Weights of a small mixture-of-experts language model, trained from scratch on English Wikipedia.
Size: vocabulary 8192, 35.4M parameters.
Experts: 2 picks a token, a softmax router.
Training: a variant of Muon for the experts, 916M tokens, 6523 steps.
Below are experts of layer 5 (counted from 0) of a mixture-of-experts language model. Rows are named router (the router's row for the expert) and show model dimensions 0-159. Each number is 500 + 25 x the weight over its row's rms, rounded and kept within 0 to 999. Numbers have three digits each.
After each expert's rows: a language model's description of what the expert responds to; "mostly gets" lists some tokens that are sent to it at least half of the time. This comes from a sample of Wikipedia text that the model never trained on.

# expert 17
router:503487515472525490478539507513491533527545498462502483512508478504448478508489528506485507527501479442473480475559494505546530495511516529455529477552520527482499508462552518460433515558481461478512499483510482500489508504513547510496514457511516469511522486488481498510500497534453492477470523492511483483491494519434470532526524530468492526468481529495533459478512481467494528492492485488484516498537486509507507523492471486464509481505500489485497497551477532460488488463502504
It responds to: Month names and day numbers in dates, plus semicolons separating list items in infoboxes and tables, such as June, May 31, State;.
mostly gets: " August", " December", " September", " January", " when", " April"

# expert 12
router:538532494572562492500502486506499482502483510518486489481473517504489521552487483551496521527490476505527512473503508474459499505516568512495502466475494489501488492520538523499513486460517500484534494481452484503534494485494518468538512539538500506469485499478508564508500473490539479458482536473491519487464506511523469515522506491502542465450514474508496531551466506544534519508502508483513508475510500482486493518478490523542483532563532485532547495485479492486519505543525498
It responds to: Opening parentheses before birth years or figures, plus pieces of non-Latin scripts and transliterated foreign names, such as Gujarati, Japanese, Tamil.
mostly gets: " (", "(", " [", "ā", " conce"

# expert 14
router:520502507498507466521483496478485530521455556498522523528455480542500556514479509541506480470531517545538469469480507486515523507530530424507481500524506528518476515515513489481470504461531539544537517486471473482452494514471523468560515539498492474508492526508492519524514511462508490480555432490537518525500467476508479505496506497487463479489469512466462512515525506502497517489480521494514571531543544513483459533515495494533474499525490522506489496489496459504542491512505495
It responds to: Middle and final syllables of foreign surnames, place names and species names, such as -a, -o, -ko, -an, Art(uro).
mostly gets: " Art", " art", "u", "ung", "i", "a"

# expert 3
router:493515447473481518515467539561501524471507497466488486543487471452484489503478490498494501487497510505469496500551555482516445499478469488505535506488522524512449524493499496530485479484488489492494501528523492492473507512453516500538465475517487475498487498484546490493517539511517509525481536519496481492498502481497504492522494517453482530490557473516511442463524515451533518484536528512525542482475470465486524507508502514467543522494454492497446538520507498502549539490490453
It responds to: Inner or final word pieces and common nouns completing compounds or titles, such as screen-play, goal-keeper, fellow-ship, call sign, head, design.
mostly gets: " Great", " head", " Day", " design", " Summer", " field"

# expert 31
router:496455556490520476495505493482532516510490524474475496495489477492489550491481513479498451479489518476480505515458542463495479519517535515531493481477470524468510536511514467478491491470520509490481476450506539495511512485466434495502514481506461528499523498472502492477502507504441521510500506440513540476530532523522516478474488470521494499489489517486534493514498529507533483521480475523513518553455520496500558466503481477523485511487503499544495499494551499473580473506502481
It responds to: Auxiliaries and negation like has, had, have, not, could after subjects, plus closing quotation marks of song titles.
mostly gets: " not", " have", " has", " e", " or", " film"

# expert 9
router:482518507444536503507486474512469478518523504478522505530512503479510502450479502503532482477464535496462505454519490463493511500491495459481484508498508500524501499503511496488513483469484518513482489502503479501539471496464481443480505473511549489480467453503492471507562538496522537492500534511508458527486457476517502506528521481533469515478484551458517522532496492446467467525466539510476476510522489518519489531503519474513507460499523471480511496524532499505468496519541507
It responds to: Full stops ending sentences and sentence-opening pronouns such as He, It, This, plus decimal points inside table numbers like 2.7.
mostly gets: " He", " It", " She", ".", " this", " This"

# expert 22
router:499492539533472462543504474518510533486509532497501511479457512484478492509507511540532516456461495523496513519474516462526517543476501466543492559527485521533564503555481493454501512502463543506507514532501461542505467504516522491508478547533497524510505496492530481468481491491509460445482490528463491517506506506502483484476536489514493475491529478537492486542456518501498493536489510542537504516472479490541516482536493542506496486508513498504476481506506472495491557465524480
It responds to: Single capitals and letter groups in codes, abbreviations and coordinates, like N, W, U in UFC, DS, GRC.
mostly gets: " U", " W", " R", " N", " S", " H"

# expert 21
router:507448524562470494555482492486482516474524505498504542473467550468502461509485462490534495513502493518533528503514463482503509548509468512452528492555492494508528513497433490497504526485513501529455490519466464499525473516480522498517512509483482566500500492502465447483489510497497427487466509526490481463468525445460504446490539501487500494469573507521479471495482503505494514513492513512543505513485482480524498495449473499447523476499501429512526466489471501512496530479538467
It responds to: Line breaks and leading hyphens starting infobox or taxonomy list items and table rows, plus single capital letters after them.
mostly gets: "\n", "H", " •", "S", "R", "J"

# expert 20
router:488537498486499479511466558509466521505538495486509491521538499519520541489509495473506542488531545484509532497493527471494539507510505455532491531529496513471480429492448490513502512469482485506497549519514486482463500516454483497501499502459536486456524505467493500454513516486519490538492511486496475546519461478521469503500465490562508477501498483463474549458468506468526511506504507488481495520476505499488487530506502504537476497444487522506503533494537525489478534500480527
It responds to: LaTeX symbols such as _, ^, {, the Av of street addresses in tables, and openings like dis, inter, Pal(azzo).
mostly gets: "{", "_", " cl", "^", " Di", " dis"

# expert 11
router:529501504525519472506503546513493487506526521511486472463518473521448512510475534530495513481494532509467510547506503493498497537521459512472498495482523499501499541500515495449508482478542508516500501496491499493506511510508457468433499530507513494479532475500476490462495481524457489452493465511526488459523501493500516526508508504472495543456513506478522503492525453520460501509440515507518553545507537535506463525514522454492482483535504475481539498493453532518512502500514484
It responds to: Commas ending clauses or names and auxiliaries or relatives after a subject, such as was, been, which, who; also k in Pokémon.
mostly gets: " was", " been", ",", " were", " that", " ,"

# expert 5
router:525522477521509516476475459510530472557508478503503473488497512542503477535523489477497465462466450483529499535482559495480521483500497488530486517451448485470449528532549504521494495502491477495552514572491518489486538493562484503489510502502510467467518485487519514505486496507519545519512489507512473506511532491521511516483466463500523503514494496542447507518512484502541514523505497467484464499497483469484505495482512489545508517517531523542518489462518491506503549508465508
It responds to: First pieces of non-English proper names in cast lists and tables, such as Ka(ushik), Bol(ivia), de in Rio de Janeiro.
mostly gets: " Ti", " Har", " Ja", " Ka", " ne", " Na"

# expert 7
router:531506504479533470485515533494522479518481488489510497490470504458511502478474505521500484524507474477499506485562490514506506497511489557478532519522526487514527471482537554477506486502506509492449465448520500496486516463544474529478456533502478510497501528527544479471480463483502517489488535524525477464476492484498496477514488510515528538454491516538516495484474478474519503516501452509495459458515518510505527479505495485464441502450464523494467445484471547513478472496483492
It responds to: En dashes inside scores and tiebreaks like "6–7(4–7)", years such as 2013, and sports or biography words like season, Born.
mostly gets: " season", " 2007", " 2016", " 2015", " 2013", " 2006"

# expert 1
router:474478459463485537468519525492493490463426475513493503466521493458539488448490526493524530529520513480470486514474516520509499488506510494542514488465464509526522504477517501489511511505483515533445501523550538523483523473488522496459478488497542530533464466472468479507502502484498543467537522529484529484506463499498495521547520535507490465507495530494533487506521489536504464485519481532479489485518424527499446515528486479462478511450512510498535468497500492494522469482541511
It responds to: Mostly "the", also "by", "at", "his", "its", right after of, in, to, at, as in "Order of the British Empire".
mostly gets: " at", " under", " the", " along", " won", " its"

# expert 19
router:476489500472512453477490508538487499489526460492541552481484479502514481508486515459476511487509493492491531511512503511499472468457503527482509511503485464534536495471471516501468461571488490503492477479511528532519466463511497484474531524492538552474494521529540491474471505496528475554480449440488552490532501483514495493548487468544491488523493509499493532475494530506494520508497523463474522500463492511480530448466460529462544495501489488510520525477518503572527514499475484
It responds to: Byte pieces of Chinese, Japanese, Arabic or Cyrillic text in parentheses after romanized names, plus short lowercase starts like int, comp.
mostly gets: " ", " int", " due", " c", " information", " n"

# expert 28
router:487465478408536493494496495481512529483484495537459467538497495469473507524499520517522496502510480545451470497480505530528493532475515470473526473494460506541498475517500515489506480488479534506455465538530491526475528492513487464438526440492528474533491511477501503509515487541462540484505500460464560483486477503539526473522518503513502473488477502484451501539509500524476520473461481529514504505552491490497498511478477515501504546454491512450478504523477479450478502453565511
It responds to: "in", "on", "from", "during", "within", and ordinals or directions like first, North, introducing places and dates, as in "Location within Israel".
mostly gets: " first", " during", " second", " early", " in", " until"

# expert 15
router:514499525490505499492485476498508522472514454496512499471426513542500526467507502533490461487522466489562487525549512494495453514468486493472509500522436517491469499521534506484482491527471517497501502534447505517506489501496553494475471519478530506475513544501512536494504503482522524457525497530473502474550498551507514484470465508465557510548486451565490487473495511469519483474510517484459481468500505493504441509519523504471503504475501534490474502526491493515494502486492512
It responds to: Common nouns like state, government, player, song, the word age in birth dates, and mid-word syllables like ti in coalition.
mostly gets: " state", " government", " player", " music", " song", " country"

# expert 27
router:450470494447483506468506541513498520460464485519478503490539504455510473501488530525489521487502443489507456502469510553499512490508478512497500428451504498497483486533510493513564480469506483466435509476549556492502547525469476537495479505464515491481490478464492470519504500512467555536518502514481529489508509530504531510495491545505504531514482508485532463471507509478490451478513490497491509495538492535493554487509457494503471502441479532477476490518498530480537454448542528
It responds to: Prepositions and particles following verbs in running prose, mainly to, of, for, by, into, through, against, as in led Manitoba to.
mostly gets: " through", " into", " to", " tax", " against", " entered"

# expert 2
router:475513438473498495582504541521522461507511517541504547526525451517473492503498531521505487529458484524508459528483494540448553487482517499478494514510476478500518474504525487455495460485535496485519470580544501480483553504540520487454510461525530482510487482488458527476514493523489470533492508496479494471515519524534521495491482476541476523485484493528468522514495482507491561484582517477498510512496502486516539475507494504440545509482522493492459509520519533479501480505486494
It responds to: Head nouns of institutional names and the apostrophe of possessives, such as University, County, World Cup, of, Christ's.
mostly gets: " University", " School", " World", " Cup", " family", " County"

# expert 18
router:491498496461478525548488457470478514514482491474473464487506514492465518506475497475449477543475474426470515496501516499505493468495507512482521475500471514527491535451526485510467479518511501490513477519466525525480435507495537509491522448526505462472518487535516536489531519507494532496493503485489507537494495484480509492545511503462473508515444495524525480470465549513475475511498503473469509479474523523542505490499534508518499509523544491512515517520501502454485492505466545
It responds to: Syllable pieces inside personal names and rare words, such as od in Subodh, ko in Lefkowich, am in amputations, plus Am.
mostly gets: " Am", " MPC", " anti", " am", " engine", " house"

# expert 13
router:495529479503492513460452565462482494529479480487527474502569543505530509526521500522527485498497506516528460474515494485491534463502486462488455474546548491477513496542440474473541467522550500510544526468517533512551506485526518508516479534512476486512470461503502483469479472467506455481486513498494476515501529497475493516472501548541542485504564528515519521486521522469482483525531455488530453515471509540486502487510513516506507502512495524485474512500467497536530478488472529
It responds to: Plural suffixes "s", "es", "ers", "ies" closing nouns like Postcode(s), segments, collectives, plus they and them.
mostly gets: " They", "ations", " they", " them", " members", " works"

# expert 4
router:480500460501513478517474487477476495511522512491515500536502480517499544500507517499497560493487527509541547513502429473504534467519484514481480522481556528483484482505443544515550499496488492463509531494473532516516439499443469507546543548496514519485506498520514502483528458485507489534520481509520477501461521493523523502490504491502538500512474470459507533485531515481476485452466465495508441485498543490484516508510505522493473467505427496476524521526535515529504543522518495
It responds to: Dashes, plus and minus signs in sports and election tables, like "+12", "medal – third", plus mid-word pieces of foreign surnames.
mostly gets: " –", " —", " +", " −", " FW", "—"

# expert 6
router:491510530525468475496527457507484479480505506462502513504542518496519500495478498483516491455523524493518554517481482485504545500516473510524498520508534494513532517463528524475466467479487515480492496446517432497479488478543514511484473528496414485563486489504535462521471547484482491472502538507537479503484479492473520534489491476463496503530552515487495477508483484537465496550517492509508531512495543494501546520525504509562485494504497462471491505481494474500483486502471503
It responds to: Digits after a decimal point or inside numbers, plus percent signs and closing parentheses, in census tables, statistics and coordinates, such as 4.7%.
mostly gets: "%", "000", "1", "00", "0", "500"

# expert 29
router:495521468496522541468507503554509449499507512531481510465565460508492474460505509478534506533487492512539510487481504526513445498521504505482489506511459474508477491491479486494478507510466484509544459521488510489510481551481536472504472489501465519506452536483481500516522496529534503539490521517486547506450494479509492532472518534486515488490494470501532499503490544554492512519504484515472502465513517511490497496462469474520453429470504512474579497539476516503483476513481478
It responds to: Blank lines, equals signs of section headings, and the first word after a break, such as ==Plot==, Government, opening quotes.
mostly gets: " \"", "\n\n", " '", "In", " “", "Un"

# expert 24
router:520517540506457478487544451491512550512488495530508469452527473468502531450506511513495518467502506491496568507460507507485512466494488517511515534528551475530523449488526524508528490478479480484505513496531489492479505454536514524471486554516496463519533499529512525497497505461539477484461464474525494517460502498503471547492494459485471448496527517500502502521543500528480509488524502510494508496486465493477498511491545502510459493537510476478508504521511464453498483522504507
It responds to: Whole numbers after table bars, colons or spaces, such as scores, dates and coordinates, plus colons after infobox field labels like Order.
mostly gets: " 0", " 1", " 6", " 8", " 11", " 7"

# expert 25
router:464464504484505528492471524504524477447496481528513480506526482500520485467514532511573531568506513511474512505547459578524537477527459529494499507486546508500503488496515542549506519505472495466457512492517467460490499477470480531484530534464461504514480477498467518496514465522505454498521516533492475511521492489526522530481519494468511530490463549453440499540486537534527484514523481489481488484512515497523498526491529462487493446496489485520550477516487515504478450481551511
It responds to: "as", "such as", "as well", "including", and dashes, bars or colons starting list items or table cells.
mostly gets: " became", " well", " Best", " including", " su", "\n   "

# expert 26
router:484495516470485517448511545499537493493506490520490502463477520506502481470475514559466501459507500517492430504524492516498529519534495512490507457476529515490476542519510504485537498491498505442507487492497571509498519507528466524488438514485476440463512486492459475512520483541459470516495501536473500511501477529470474551476493523484511513481500481489534481486558517513495490497482499515489521511530461526464510504512487459541488516465461528477498487498496498471478456444548488
It responds to: Past participles and main verbs after was, is or were, such as directed, announced, made, used, located, plus -ed suffixes.
mostly gets: " became", " is", " made", " used", " located", " took"